Experts of a small language model: 12 layers, 155M parameters.
Below are experts of layer 2 (counted from 0) of a mixture-of-experts language model. Rows are named router (the router's row for the expert), gate (a neuron's input weights, with its number), up (a neuron's input weights, with its number), down (a neuron's output weights, with its number) and show model dimensions 256-383. Each number is 500 + 50 x the weight over its row's rms, rounded and kept within 0 to 999. Numbers have three digits each.
After each expert's rows: "mostly gets" lists some tokens that are sent to it at least half of the time. This comes from a sample of Wikipedia text that the model never trained on.

# expert 25
router:446573469526485463491577491543427541411560520579484521488506513486478534488531520561564533481512524417465462535533463528563596492495500520647481538508440549476600474543528420467358495460508380519553508516495513468499385449398488469472582478530553467475493527492489590514532470555489492514429529596591528570533555472532427549500496550560538432491518472528500412502425440519447366452564
gate0:451595526580426544415469542497426563542555451570424516516450645499477531466498503483536557506538523512475522491493581440481486532491508534536495447575550521491454504508512439477520456529476423518471490494504410596517513449465481525440564522530486497521509535430503452544605422562475575542578517576565489430504499494506448458565508621586567531506592513518528482500458458448508435610509
up0:546451451424524443483543485477520546461499630457498522446540394510560476455466523597488425493433498439536404533591562551587491537451477490457496549450424488489576535535515595477433526452589493529515576514483550428443444554507493420563378387496563534473488550480558503391439505516539460497450450471485514543477547474431520519487476476409443387490456496555436544548470502599479543400496
down0:455512469448442494475575514435472531480454468417494507455562455505491493507448521432512446500509444490458397476485524435456490602466506523462450450554502462397527428565441459495550500439528448529557498572490550445514489516573491423544458466599588554469517561520536565524537597471479530377406543494412499501513501380551539558490461551557405454534567479431420501575550528575537490473518
mostly gets: "',", "\",", " the", ".),", " entire", "),"

# expert 60
router:495364476509516486473502552512560450481438445300473523483421537423516516569516515485489539480594454478439488518439573528558451518485525507532476541581522542495621446528499599493476507529578461519435501483518563514531519583486487467522451532495486500533458523503487571498541489438490587509545570533548507430594472497539527625565487511517508542416555549501507495506376485555470501560548
gate0:395582495553388550456545522492394549545606438558439522510481595534436535468517517486618537500564542528468485502515641486456462527483457538530488509565595579494538530498536498479518447523522482499431496490514414594463508450503485525465534493537531541514510604440479460545561451546509572510514508566594486390489471476485420443506515594587553449465570529521565420522417433478497434572494
up0:580425468421519419449504462479565525452422563482500533425484430465567496489456539588444440470417468425551437547574491491605493533433513510468521517435394445464483500549536536468445550478541497557552582538488565423496434549471472409541427448514513516481463480475548515406457469498462472524494459432474559613485538456434537523513449499426451481538484459578406609565505528563509543436496
down0:466505494469459512447433495384441520513499404448439480462576460468578477512466486444483506549548450463500410489488496422499468557467515520447526416484528465483513442546452430518540547503533477543544600598577541523554436493494428405562431484581516512469493512527523507526587558444483480332436539466489513493482485433554536498471496553490372511574535451489471473544480547554636510525470
mostly gets: "|---|---|---|---|---|\n", "°E", "}", ").", " Congress", "|---|---|---|---|\n"

# expert 126
router:569574499571506477470646593464560506498499474531450517498551498479536507505553520420397500484521432470448468506462497503446472505491560521595513490564627551508546486529513475466436508477474546529485542539458441494514516552478471493564555447510487487618489480405577476467507483550475507526346434492447520660459547493527532545520472589499543512468522465536510403501490324582484523494523
gate0:464593520577459564456528524517410536553547406592411518505468597517474537443482504507492590509545507535473531491463610474460454494504514533578493446574587568512431484494517443484484452521494448511445478520524451622525545478461492534527536540506492520524522530400493437537624440561433578520568546544600470502496468492523425468565517581528569509541564514501562513484458435453512432598563
up0:534454445414516438481526474458535548473476582455508508459529409461561464474456518584518401495434522422550396532619558520598481546445456487433500528449400481490577533532529564486456517452578498529530570476480519418426407562507494422494402368509540527483482546501583516395416502511521439486463440478471525537486551477415528505476478471470437424482456475554418535560455526614477564382456
down0:449511468458462475434560483443501517497475472451534493453560455501512471472454521415512461521518492485422417495486515439460505608445512527425454431547501462403526495531487491530531554459526471463558548552508504468499499506579471466553425447613533568474462592532519533525538579428475481343438526487420486514518518369537489519477491530544407487546569474461418515532535541565538493483511
mostly gets: "',", " called", " UTC", " name", " These", " ×"

# expert 67
router:528461444551537478463544454574499509586417598528533521492573537555486511389479547411428422491511463481475492516536397595449582515479478531527485490404462498488632484524502484492528509524513538501571526512563447496526579485565469456574450505538491492507490505407535534462395498607468497594507422462441545567376475462521483521475494394486477463510522480535539490517527534468505569380537
gate0:410588478573392548437508551501397597530608460569465491506481585529477519473500495517576589514550527529483548501477612470498442495499449513568483495569575627472467517486537501478475427528511444487455476505550437614501495440479486532476537498534536502538526561498496444531575512580413591514496534562627476400501486484507409451576527583558559432447571477526518431504431390428518487571493
up0:575423485431565431507447457488514537469449591474452508451514415474558478487495510583450371503443487427546392522586506518557538526454517499466506511451402396509580486529488528487480545453569487555526581520421516420439482537476489421562392417484533523451483514458545496438445461495572481529473463480460524606464601492411552550457461494445437510561464502534392573533484534620466521421528
down0:463539464495540465436485462470481509516450454472460543403556484469572502473452518442524491525430488504452406521545514375546529591492509468381543470534526533433485495570458419445530606499515450543583566598523535556474427481441513427559463455571502551466509512470543498516532525493506465353454533508477501521487491425527496513461511490484350495597523432490440398544481542561536477495512
mostly gets: " FW", " Phylum", " championship", " election", " school", " party"

# expert 69
router:463490482441478487494446531467543539565550496378569534476398543452445509443509515626579511476536500503526493532470407498477495540471411509675513575461379570481430478510535452479441521470498459508513490495527574555534445432451479477512417473511641427439471508525537589497594498338491587458542485517564520460563482475577464539510465501534457450438563497527492577511408559536549415641463
gate0:448547481566435555469525523521456560527570448581455536512472629481427540486466528485545549495553493504487525500488575466491520513497474534564487487563572604490489536517519496487494452556518464520441484514491449574508545464499475537511549527518545547512523564501454501522601457589444604575546494562629486445493534477526388429575503585563552429491616518505522477527418436414480436599543
up0:557460445418496423455515471481525558449444560455486524429535419495548501467464517577497419472441520431522410553604528524560471559431487513433506521438400460471543517551554554465435537448559466540525584523476535431447439531478474410496411404515523539485453541429579494410433469478508466478464434450454534559477546462407560538419458490437478472529451486585420562555491515600475555384493
down0:487512492461520451452513435448567520519470500413454511442541432528536428499512481465500487561512579517482356526519492441528512551472479556473492415573421489452487452508475469557497528477470442476572547549537569462508485495582439489536475421665509514455532552493519476570527584520484532312474540503439477500546506362582507532460483543504346500609545424483463483548473517606516504463465
mostly gets: " century", " way", " cases", " service", " term", " industry"

# expert 96
router:566494486473499466484553511477523526509594461558524538482522516460505515473478521491495499479502561479566481515506552505587585531474458531514553496498577594470452505535509504465531512501509412507474504511525500493501490536476485502437395563513496473445484495561463358507483506532488504529619576521592517555412479471548525479516468557370557444478523512537501390523509602471529396448459
gate0:416580529578405542434553537532403576516578429533410544528481624529459527501492497535573577495542482490473543497469609486463478505485506536567456517577591569467487535504571449474456453567474396506459491514459432611511561459446492523464545527528518545520508584474517441507582464554431575523529542585590469422525448494523431439572511602562578461471579520507520494476465431446522440624527
up0:556456432414552441508488466443529521461432575491535505441484395497564473466475525574468412499434518452539376541601510492606506540454473493440523476439396463494564488533469567458488527425569507533517565517507552415476392539500482424545405404507553515481485491435565520447456479510525448511477429448468539567474549468396523541442470463461427468522461470565437523566459510604479579368466
down0:425595483505500500419508444422444543502439482482461509470563470485529469522403471450527550469511542443423391482546513422498445593515497503426481435546508424453517471537466451494556554423514416570613578568510559490526506534504521448555456482602575503388517539482535440540561573406509456393449576474491509444480511403609507518451492532535398460555593483448423505529528473531511500459478
mostly gets: " highest", " Award", " support", " ability", "est", " heart"

# expert 78
router:415548469627488475485472564464443561530569415459475522489565536475461520479500521437470396475572607485491472518555527651682469509477444508422480499540456471499519440518496456482463536504462501538492515505514600510511480441516483498504482490501468466427471544563585461526479462505487473517583511486431506532488512497496594456491460570588489414446544435526489446507394561459476486531474
gate0:430545500549427545445546546498445576510620463590443529499473661587398550511471508530562507509543473480471521486472587489452456505485511538540450524572545550471509531493509519496468447555517457518466481508495446598489538451506491525509501521512517557501517601497509473509611483523517568542557526547654476419472501493509407476585510604544552454531580529508527485519427475447506465626580
up0:542457454431535431473439465461536514463399561476504512453493384452610471440462516559482437482417537454528394548590523507620500556446434497445541495445413461493548488540510532461460537435556468533538594521494514420459415551470469404500442399522537537495475510456551502434430446528467456497459448467448544546512545459409542514444466469447437502480448470572435526538485481616486569364438
down0:483558495507529452485460481459518495508486455434450483463595473447509445496400489440482550476509499446493404524521523440537489576506592501407529451481491490418490448519436452467523482455532441525528583629488576524561483481546439407567499424632566529465471494496529528540602535458423499327456511576438531498475463402602546524482482564556419460517532440477505453528488517591582469454520
mostly gets: " songs", " albums", "\":", " directed", "====", " wrote"

# expert 24
router:552603498459508496503474543561504467486553546548465516488476511439432525500528517586503533477515497444478494517487402561459481497495639503585476458447513460472465488536512484471475493541556413523532534519633592509469439553494480478411512442506528478558484527468576557471418472542497424503495536508467504583476554482526404446492474494442653464474510392509495609522531584559447556452578
gate0:430550492564383557466527531509480561554593415624474532484489636518447562526466513497529552497579525494467515495528592477486451518476489536527442530548535595476433475492525452517514451574483448497488460525490430597476504438495477529473572519509525522480499555436501471550594450570479553518574530570577498405525566456481425470577480643542512445526572478542558435516413476485479436575534
up0:558423495485510449480510502513523523434426607395447506495514401450579470440473535602473436492440508441573419526575578527579499550458448483465494471454436464490605513527503575431483537421571440545517577507525504439513446536510491408484413422514532541490488513458541432447454503479521488507472445498484526535458503495449553506469493451450472486531462491555381581556500448569534539399486
down0:484477509503576434415516442468533482454426438462509474475612506513465476471471460383460502494541492417512439508497486452529462553501499471418499521474480425418468478528417438483499491460536447492494488582516502442504534463467503426570480526557523551460493543499525459544574529494496498367412549514475527562568513437617547541429527533537374512578534458401420490510514527546561495477488
mostly gets: " Name", "°W", " Length", " K", " Location", " Historic"

# expert 116
router:547522504519432472484471459459517563493412435564472519480408532420482529412599504374400522489612417486453494513515462570445484525484420531463478499510425574483568460519506444500465521536492546541586492499471634497522403490490464477441448506511529463574473506402507561544468504487494516575472478469419535450495523480409549517548455500511538484574536479493452489541547447653442516479603
gate0:410566448555450544457567467514432563522592399583457514513466592509429533486488517487577575509507553511519500496514567472549469517491497545550458517573546554482513509499538466498501427537438464532478487510505437519492543479491493517497556564502466555487524586470448413551606453577404579528565535544615483393540518475502422473588498605550557523456580505520512450501460457475502395524538
up0:548440496438491432449507528489542527483475594444489533440508441473575501502480535610473431470464481424509429551569558531553487556442464501416497503446443466480518512546518534450430549414592458540525589538493566474477444522464478417518384370523555515509462537469570496412428478481516463503465480469487551606450522477425541493461462486456479462524450493568416550576457491581482549460467
down0:528442499522556464413505583484480539498509492446492587453559486521543429465459498405482494537490509458459333447494519367504528592495483456389520447542517500409493528517475470472575477456555440498617567549525506513472468523515444484564435422591552488448491527557526482526542506473548463295488526536513500543535446464556497482421480527530449487532600452515471507531504498528511521483435
mostly gets: " John", " Michael", " William", " Peter", " Francis", " Mike"

# expert 13
router:479518468552468479496413553388465422559552565441476512494495505486533541554497497589522612487542492483501475542581493530538531511478511516496510479483634476476475496513506539473497518524487468520586529513505424470507415491413495486433566461516397487450481516454479545485505509538480452546360521567492524448511581476466357533497498495593565533584508443522437543535468579404370410497611
gate0:430541434528397552406532538473432543511619444583474570505502623477428512476430526531554552520556517513517473493529606471499515481490490541520458525584530615487504505495521472472530435539441466497425479537521371630481526455513477503485535481517516572480507589435548449571587494574496581501484500542585498427505482466442442466564516593521558438506589484511491443507411468442503401569539
up0:541477499434541433482446467467494545506463577470439459453493398513614491466512498540521470480454542428527440542559556496579466539448468509427518485437407442491575486535527543473460550463618482553543605517482572432436381567473501432533406417488526505492489512490521498399434435495516427484512441484497536587473519470449538500494456450471427492499448498579437541545463507613526548435481
down0:484510483490502406409518541484490549518489441455522553462570500491499468501443520426534492486543505445445445506524504468517483593481520465495500434536455498446512508526508493524483528473557458492588486555536473512535449549449470486581413453563557545449494547519498516568564538512548509375428560521449566543527526424601485514453540569539326467575592414487496481549521503553527492464508
mostly gets: " In", "In", " During", " By", " during", " Pre"

# expert 109
router:472503494480512493466528412494496661546438483512483520485593521546461506500466511387402456488525582501519492523427514415487523528483480524587510422552412553481457476518502387481539494481482666516535507506435496515560502589538478489494506477516440538458490522594469458475427453523473528478410523521517513372538467496459465583507488499466463466491531551524517503516593481345524571485384
gate0:439554515594438540435589564560404574548590441476443544530511592492436520491487524543518486517581504502566522484525594514485539510494458523581456515553583573498467527506528512480500427544491420502424492486472417579534513449542493528474493505508543519472523549528558376583566475565463581535515505592620469399523497488516382426557522607619566394486582545487520463502432447406494410556515
up0:550446428425533438478473465494555512454440612513459493426473428501592497455482534554492475481436497436447419563552527490595436515450509517457530535459421455487568489531510539476465567454530484548552582542488577405442433558435484400585394438516533500486469511422521525422472475489515488537465463458474555589438535468428571548462453510414479532551474462582394577562510483627460536426505
down0:512520449465537470412491474435505430519470451453473475457468468492585498535453466374555505563521514449466429474522462385481475606453589525435518442547434505429540482515501402521497516426556463498560501605518540514512461539489506474594494437569536535483472520461526480540572540468481421408425574514463558545519487372576548505464474544506370487538555462501500444583525491591566486462487
mostly gets: " MF", " Candidate", " FW", " DF", " Episode", " under"

# expert 52
router:495427511459503469507535645457540564513473379445522506499415529475408527516451536500475503473501485468477505517477412551482490478475585514555475461471570505489562460525506514452452531538463516535518530543522509523482462481457493498529463502519586530573459511525544531479429463507482488489530476458392516559480429492521475404571467459453512605446511550519514489489405449438516434486571
gate0:482567515553390535448481570548420581543635421500416515502509645535416553479508520502540551494538517498536534489507615452454508490489496543556495506559583532477476487509617462453484464564486459513457481514480441573465544444478476521499523498492531517474519584522505501490535501500522593562507497563603492455489467483487417430527500617570569456513590530526528498533454443441502431600500
up0:501442429433554438457548467442538523441406613528503520452503408466595488445451522567502422482442557454481400554575517522606457563449478495438502506447416457498572512545468570487469522413577485544532593514527537432479419563497485416514411438538525538521461498414539470463479456549463464474517475468474530519502570463438559525492472475421447490484450466570423525535471511617466563387467
down0:505537497505522452425500449427502519552426473473435506503565492486552473515468502447512519501500501491451391487543545419536454567529560502461461457540497476448533473556444448504522545439536415493533568547530534506525442528541415430594439484619494547503513539487495504532592532481449475324453541544389483559487495380599463500490497509507396489517590463491462478502493526599609513475482
mostly gets: " Binomial", "}", "===\n\n", "\".\n\n", " Azerbaijan", ".\"\n\n"